{"n_layer": 12, "norm_eps": 1e-05, "beta2": 0.95}
Below are experts of layer 2 (counted from 0) of a mixture-of-experts language model. Rows are named router (the router's row for the expert), gate (a neuron's input weights, with its number), up (a neuron's input weights, with its number) and show model dimensions 0-95. Each number is 128 + 32 x the weight over its row's rms, rounded and kept within 0 to 255. Numbers have three digits each.
After each expert's rows: a language model's description of what the expert responds to. This comes from a sample of Wikipedia text that the model never trained on.

# expert 28
router:142104165087188137074110081125189137106113106113108114165125103149111117141180122134100114120105139124150106186094172178149144197189128107157087154115117145155138132062123126111178122167066057164081121065169151103130115115096148099166155102151140134141158117133162191171145090089109154091
gate0:084152128120163161150164150108114157103124155108182120141189101079132149065121134120131101110106132175150153112168119166125159191149139124110158105176194155113108078237186096157116101101170098113087130124111163122116157121196114179162098174154136182124143179124132125141114164138094116106
up0:082069129183139127126142121092131191138076047167102107144126143137130080137159158064117114116137092158126083083102092113182082124106137129084145122101115103159170103107171112082109057132119148097103154110127135093154163173140121131189095058084173132122138102071117168119157141091147126151
Description: Syllables like el, il, an inside personal and place names, such as Pachelbel, Tbilisi, Nikhil, Accelerator, plus Al.

# expert 17
router:088109148137122134092145173135054152081108162255166136135169131155075120140166103138150132145153192153134161130125141151086130140134168132126102134103097128122119082165108150104090147100127137162102140109107122201157117113165099125082135110188137138158105115163145138160118090173195165114
gate0:138100167130143093119098133141114129126146147135119131141167112150096080122163093134132172150095069093167123146175130152178154201144110087120087107112128180144150087169165120145147152074150154096180130096212107149160078086120100146134097159122115156182095187143189120132169186138154109060
up0:092070148134119057127112135142126140153120156147135161130145099137070101188133139164120100117103051108148118129147178103175168204144096101149043115134129131147198116101178134133135168082122090116136081086138122130177093137171181139106121163119083107168105146171123146110132137152154139055
Description: First digit 1, 2 or 3 of years, dates and scores in tables and lists, as in 2011, 1804, 2nd.

# expert 34
router:056143086086139126134101128164109131147133074098150139103153135183121199071140168158149143182102114081082102172167115142141127147154114108097109091082110195152097163115169107095152101136137094095146152139071141045152144098122158158181093176163144178110160136152148121104109142109128095170
gate5:073114168132146149164130157132105087051091129096159105127157145113099138121091086087101116134096062146125163091086082116115113167109131109209121079146106133164094085147099129167199112088126190106139168174101138089101144114129144134090170141138164141184072127090119147131137099146063157116
up5:174092096129082116093131069119138105114143138149079148123151081198133121109136168166103071073156159122141138140141115151108177096132099183095168126124127106104142118086124162089131140156085137175141022112137147187198071143148156158125143051140106149140158132147146107120173154157135099135
Description: Isolated capital letters and pieces inside names, codes and titles, such as LG, MDL, Jay-Z, -all-, -igg-, -ust.

# expert 9
router:158175103059104077097101146128168110151087117153082183179110144105143093153143085126102087110135070141139114128108114125086129087145117148081186103170051091196079132142084163123116115069098077136115167120100156061115090091144107169125130164100096141100127143100132140152100125167141105145
gate0:178146108126207125138142140158147181121144165099109153150127148112188099141141129129123130135151127123152174158169148133128190155146177136153044141146150094118159102136111109112122150122162150076116144103123164103106096115130170119103072235174131157194097128143115129071107107042169128119
up0:098147130126166125125159168111066145061071124076131070099109159134095146092114165052069153165108102167158130097093191106166111126162092119106164161134087129126102145167128144101117072117224097094102125113122160110139133091117107123166130075059153109111118140132086122129153122139130076136
Description: Word-internal pieces ar, ur, ak inside names and words (Sarajevo, rarely, jurist), initial K, and nouns like season, team.

# expert 35
router:103198070120144130158131152092118156110076191180069103133105117153122159103145124132069167115107137100107161075115151138091173123107171107096132064069060112115112171115148099118118142073202135122155115118109150162151112122084103105080102156132146197098149122164128118119102181111133146170
gate0:157100158098063098154126119125141101197131165111166135057096104153144092087143125157163131096153073138145143088112142082137125147110122148173096133107113125110100132054020115076102101116149110111048158150082116087095133122160139086076112116114094115157099179158140125119135106136170158146
up0:106115130128127153149099102096117081111115175136141080166071114158192157130142136172175141128074168158139086158107153121111111095117144139130102113097162139104149156113047135135129077128145150169150137096172159114152113057128089157135175117133196128144173178142036057137131159107116080122
Description: Digit pieces completing years and numbers after a leading 1 or 2, such as 993, 020, 004, 007, and zeros in tables.

# expert 14
router:079098089191105138141152100103101124177156143177206092183125180079176133136081157170133149106156090107141155152152156120107109160160121149157085128113133152143146125134111108144179135142204100123179120107205094175157081126152177193095133136160144130105089115114135174127095112105151097134
gate5:115123057150123116153070127094153159113131151147096126077124043183061090145142146118085155147170129133155163106173155147168123161115064107183147176160118081130141128117144138138162126131171077162109146179102162108120080171080103113085130123130075106125111161128137138069121167166114085090
up5:158139161120186147148150105048162127130116191124149140121125184155128158125128074144114111097163147113155132159095087118100114094104087156161139074130149119137128136146121089184092094159098164058080044105127140101153129105151153176166108132097105178180156138194104118113118113186138178156
Description: Middle pieces it/id inside words, such as mon-it-ored and qu-it, and possessive determiners like his, its, their, plus had.

# expert 5
router:095159146157086073128084145149070125158108096105129174253198065137143115106142093131116131108110123113147159125074103152124152093119125164166118130143079131128139163130111109096103124120155147129143162134096090094086105118129112107122154116150078111137100124208133051108117162088076096162
gate0:148131131154118068142206129129125169117110092098109146169155113051080097181089096171094107123136084114185116097118128124112093093074093110148137163119123112098165158148182067140128064155126122086085092112126141094140153104158066163151189175122079134109174129128159107090101141098126156123
up0:108107147126106194112056078135139150141130153173080122122085157153135136139097116127148082147101191063098110070161157156120133112145182140108187148087123116134190092126138158181073121137105128198113144136126139164118188119184138150136202126136164137084154067127139144143115123086100093121
Description: Two-digit numbers in statistics tables, election percentages and date lists, such as 19, 12, 75; also the word by.

# expert 46
router:145101127128141127108121114142155141174147077091173098129071117147152158142126145195162149135136133080172083134120062096127111089156085115093145128181168149181132110134111149144130125103161162136149096149164096100094182142181138163145139109152151177045092096165186114135136132060097102051
gate5:072120131131154113060149128054185114120078136161175134120095124100094101079138175104110160161143120103155197102137145113119151180150142108177121110167117138129128163136089148087167147157155146124080124125131168122091162151153055141088074170194077166109098112171129155149145132070118152151
up5:119102136099098126080123173091111155126152135157117112158165140056146120127154155140087104130152101134126068100140144145146165080161113133115153090147136139170084192219073136076121133101198156105107125166098151130204174108177080088114126142175142131146124119103116122132209143103152091149
Description: Table cell pipes and P or St starts in lists, acc- in accused and accommodate, int-act, and phrases like from the, by the.

# expert 44
router:195147087154118089091116105137122151135160085101135171203151135142152122192142129131089149195133126149120071136166128080151050088130072135125167124186099128143173147176111178114154147185086129099145136184133117110098098139060120119141127164174169136108124109094115109130185128128143097157
gate0:122142092173136123128099154135046114123083149112159131152134138169188099155129154108141097138093161150120194096123166160078102142172124094104137116018159119048093151126182109144141169098186176090114122145127099136095158144095098107116160126171091133113175130096102146180168156137131125129
up0:135140123082118158134170153160112109133185148130062113113129093103157139112139102095118086133185118136120179120150111132140205181158137142156099195093166101121167113084139162075146131128161117129133101103065097117166172112153076134065082118191161082114065159110099094080119095118146088127
Description: Articles and quantifiers like the, The, two, three, other, all, and phrases is a, was a, plus elf in self.

# expert 23
router:095126094072098180147152135097124132075067078063185111182133165182104090080106110116166156158164128092135138092141139144064102163183085103075144136147110174124156097131061150165120164125110135121186075122152172080127082098135096090129130152165144108119112134120121146140098116126154160145
gate5:190057149138133121131097158166113131085115085117135137186100163097159115125173173135128121127153068137128120093150154122057092135118136119195108138112128078116091120169135130140117040163095135129162151118109148092171085081130146158139160172118172106109094097224097098096167088124112129122
up5:140187169155102125092131083174150118161129098066146202121099119151111187164152101150187154101146095081168126069183111137109125084079108108157157159106149125184179134166164149139125129134076185146127142116170169134167116077135095116154130113127092153090114149148168118117087175118113183114
Description: Nouns closing a noun phrase, such as practice, principle, development, Company, Center, plus capital I or U starting acronyms like ICAO.

# expert 41
router:085130143140126138183173087154143100129114102109134137087091153086099109149146119111077137096090143181135115103188143135210137135101074149136126125169172094054129158122120141091076148132150083132127145168133139155115054135190108143158158098159115040181169115153120159096096116173149138104
gate0:119081158079169063119091201117177120113120073101141123157142102074085101151098113141076128204130123142096153107055082146124125076075124084164143131141130154143132151163157119101138181149118158130114178145097155067168153151124171113071132100142147155120084089126083108138163136137151103109
up0:137080158119119101107139194087171111130126053129097128176143110148097144125132147117127167103040098118099065155108112116116095150143162092078136113107162132162130152140176105143168074171132131126120193125106104096146138069111159202142088144073171149097123117172103159063118148086098144127
Description: Closing parentheses after dates or measurements, plus verb and noun suffixes like ised, ated, ations after stems like author.

# expert 2
router:189117170097144087085111143118111141141100160091109134177185161107111105112112083127174164112193195087120152129113128139152136162147112124145131140158124087101105112129144152137138123115193145105128145127143154095122092101178078140138116122098088122153100119187173083113129057175017072128
gate0:098165132135175077129133147143136103145169132132116131133125191120142124165092117101080120113090121087146111130120184093120060094134114146105063093124105166138123129181178154131174112205104124117144073139167144107133112097121151089187116099134100122121081126124150167168057185085175206096
up0:124193164084085208166086125161124131110105128126089121134187156121138124109182136160119145127119111122161096150161098171152171130154106189084113089158102115164171126125093104159104180084151159184170128128165050158136141090163099102138151177076153093126177116115117111094159108144084095142
Description: En dashes joining numbers or place names in ranges and routes, such as 5th–13th, Nov. 24–26, east–west, plus "and the", "most".

# expert 39
router:123096190121120096103086138083115102143130142166100081173149177108145171128140181136085111194112188154195191162129118097160117145146169141128176131138134123114165133143115101172072186191158122141086151105059150093153102159127160148131138090076161133142142168125193150150118126124128098162
gate0:166114105151149096099138109070172214126146147124176161144082146078173116107119118160164117105093088152099066087156160113143135085158133090121108176152100160210102131115126115113106131123156074114103141111083208141174133107123132132196187098130131089107192098129160117102126115142129149140
up0:147127135114117186106141103126148132111170118115131144107151215145146172123143140157148114147125088153094177119170165128111164074108103088109133164144109143207151081134134173125113167087187081154079112162076150180145107112117170063144199129119145123095110102161084073072122091162125113146
Description: Inner word pieces such as er in deserters, deserts, and ent, per, plus comma-article tokens ", the" and ", a", and percent signs.

# expert 24
router:112142152125097089162187123098195102075086112122136140106171191187123058146128131105126163112138089114126142127110134163182107132138103151149154158118097102101134080131161157155121140108101152098106175110141093116138143173095132131089194178112172047098157134164140041192155138135120130110
gate0:169118152153164111148146132132162120122083093075126099123161131115164104136061178122135102171054101104158151116155083106179092114151122135172124152129168112100124201149064092101098141090173130152098159139156076143135113130090128137066137099105116142150070105046170188132159135119091159156
up0:177153137221154111137119097131180128129098082160071100157168138149150158126115147110111090184125129107126164103126140147154067123123112158130113147090179160094165155138120123099124147097119154190107145195173089177099191145054115097107116113117093146086104131053150159132123150118105175092
Description: Single capitals N, T, D in abbreviations and compass directions like NNE, plus ian, pers, and short words we, have, It.

# expert 25
router:208174138113113094130166065154164130127093096078140122131159091104155085131171199172057063139085113166143202140136110110167166142111165102129089122081126092164157145111165167132114116096101112177099098129091123112129168099170106136112162100098088138164089133119172126132147138143155162150
gate5:122057106117162146118148111160108077120078151089125159118175095154170126115058147162180046151099151176120164107188108135138087131142124118168136166140130096100172155089169156165161122141108125170099083139063166130112167161103086121116099139123136096095086077175128175127087096159099139132
up5:140093163173135099097155169043133167115167124158101144111134131103164105163110143102100149188129131072068088120145121218124156132121141080089139069084097083138134141133109109110093177145142149072151111129176136136146070140105145105082063093157114145135111147170138144107158141107196144098
Description: Word-final y in surnames and nouns (Hershey, monastery), semicolons in taxonomic or stats lists, letters b, x, o, plus of the, or.

# expert 33
router:182158135163159082111071102196156086104098178165135097169147107163140143138152095175178071083101161115108100125105135110173134161130139107163158152116095143170123120130157146081089141156102220158131187100138156158147187135093089131107118057122163095118079128084128117137136135103154114137
gate5:132102103120098122074144065119110138151194149171116126095177135126125161219209154159156160141120120139143158189121124141127219144154138159096123122092104131095166081131102129126158144105133156044133107119114100081156135121161085143131086104152067164137100137123079117117102148128111179101
up5:135210052133108165067156132122091138119164143095122203095138131126134199159162137180122093112110080146146103126137120160129137152161134091164107142108157106040197109114104178105110208138122137116129101119096133150091151109074112108146071093119130102131118146153146173151122125115156079130
Description: List-item hyphens at line starts, end-of-row table pipes, pieces u, al, at inside foreign names, and Thai script bytes.

# expert 42
router:135078165102127104145161134144125155118133104102115130073120183105106104161162121037124111097113208149103131115133086109184129132117098159185136144123131198180189139162137162117067158188121094135150113142128167164115121093117114139100156081157096142194128159137119124150136118133078116213
gate0:112127121109151116125039181088123111147114136126179075145109093046122056115089147206103140188159135136139149196136093137105136124117095087160078106152095086143162147160171112122154158060093142137109185152144138151150133158120147123120103134096130104132114117097083097153181134113085171115
up0:100181170127124148070151168098109193073179107125135129134117159085151118091141118101113096122111114059101085107145147149115218122092101131113152119114144128147119141187133104154087170100078142127156165099155172133155152128144124102152139175128116087115109206175222131140169114127149083133
Description: The words and, of, in, ", and", "in the" linking nouns and places, plus name pieces such as -os- and -ant- in Santos.

# expert 3
router:132091121109151180085100121131117136093086113145128053092112094112130172142078113104115132185094155170107133099147088133174180158088179170147142089149153144116128122065105108119101171133170052131125087129080181178134149104094109108134078103106105108094095107132105149137138171079117195179
gate0:171166160176127170146118184135141101126119188102190126158141186109112141109130073190100090137094117082108166136133130068083126085125172134090145114122148166164090127183156112118102170094100150129121102077090121127095110086080195115171165136106145151094096169118123081138154089173100128093
up0:034092098031116148140129114144124174170118082173093130169108142137179143219140100108164080125139114073137134084158138150116120131148090100105179171102100096126150133095111138117131125082120135165090151177170116115199149194112116133125100121156111126164116090107167141110101146140108120113
Description: Commas in lists of names and places, plus was, is, are after a subject, and minute marks in coordinates, e.g. Alexandria, Louisiana.

# expert 6
router:137227106148125136173098134125138130106143194081108127118125085168082093091181126100174139132114084053143065145131124187090135084160150140147154108113148109117096150176160084147106095160115147145122130121099148084134095132059134080115157107161085128105149109134066124088168145184153121118
gate5:104095106141146144137134099142147164169195084090128146094153124120146210130101135117121131138148088088092139117087150097119104073095133135165170089117165174161116039088101133119106130075114091163160142112152073114153106138110190097141103147150105131140129199182069115112177094129182099146
up5:104136108167103100077173117133077079085189158136121095069104133158105197129114078127075125076135158129111126132089159126152115063189102109113119127162089127141162147112150136092167119082122107067135017142121119127126133102106163093079140177122105184109129150126151156111162164115133145124
Description: Opening pieces of words split by the tokenizer, such as pr(ime), Re, Tr, Di, often in infoboxes, filmographies and footballer career tables.

# expert 13
router:075126106114092109156081164120115127136184089071168174170145160160095104106108111167126109105170003161137111112153170112119117164109140152163138097067103113144119125115105123164144151118142130125171105093162145159132123155146125101170070170092165182095137095168095122121150084184108106095
gate0:179180139108103148153107115168173116134156080151125121205158093216084160154142167128149112167148117090106188101080098075095113141107152096104107117085164116045093107114090132172092090134125130136108117105118156154132146118146100154123088107203106165118130116144149127072127102090121073122
up0:163180070136149106147126136155183129123166158140122120158149072156074222126159099168172132131129097137137160127122117122089156111174153127149098123088133139064094124084110166168171116163100115042119068102100075126151126077169143100112091105113085156159110126142160126079102127141075140112
Description: Word-ending pieces like ore, ley, ter, ace, ite (encore, Volleyball, Leicester), plus her, his, ", he".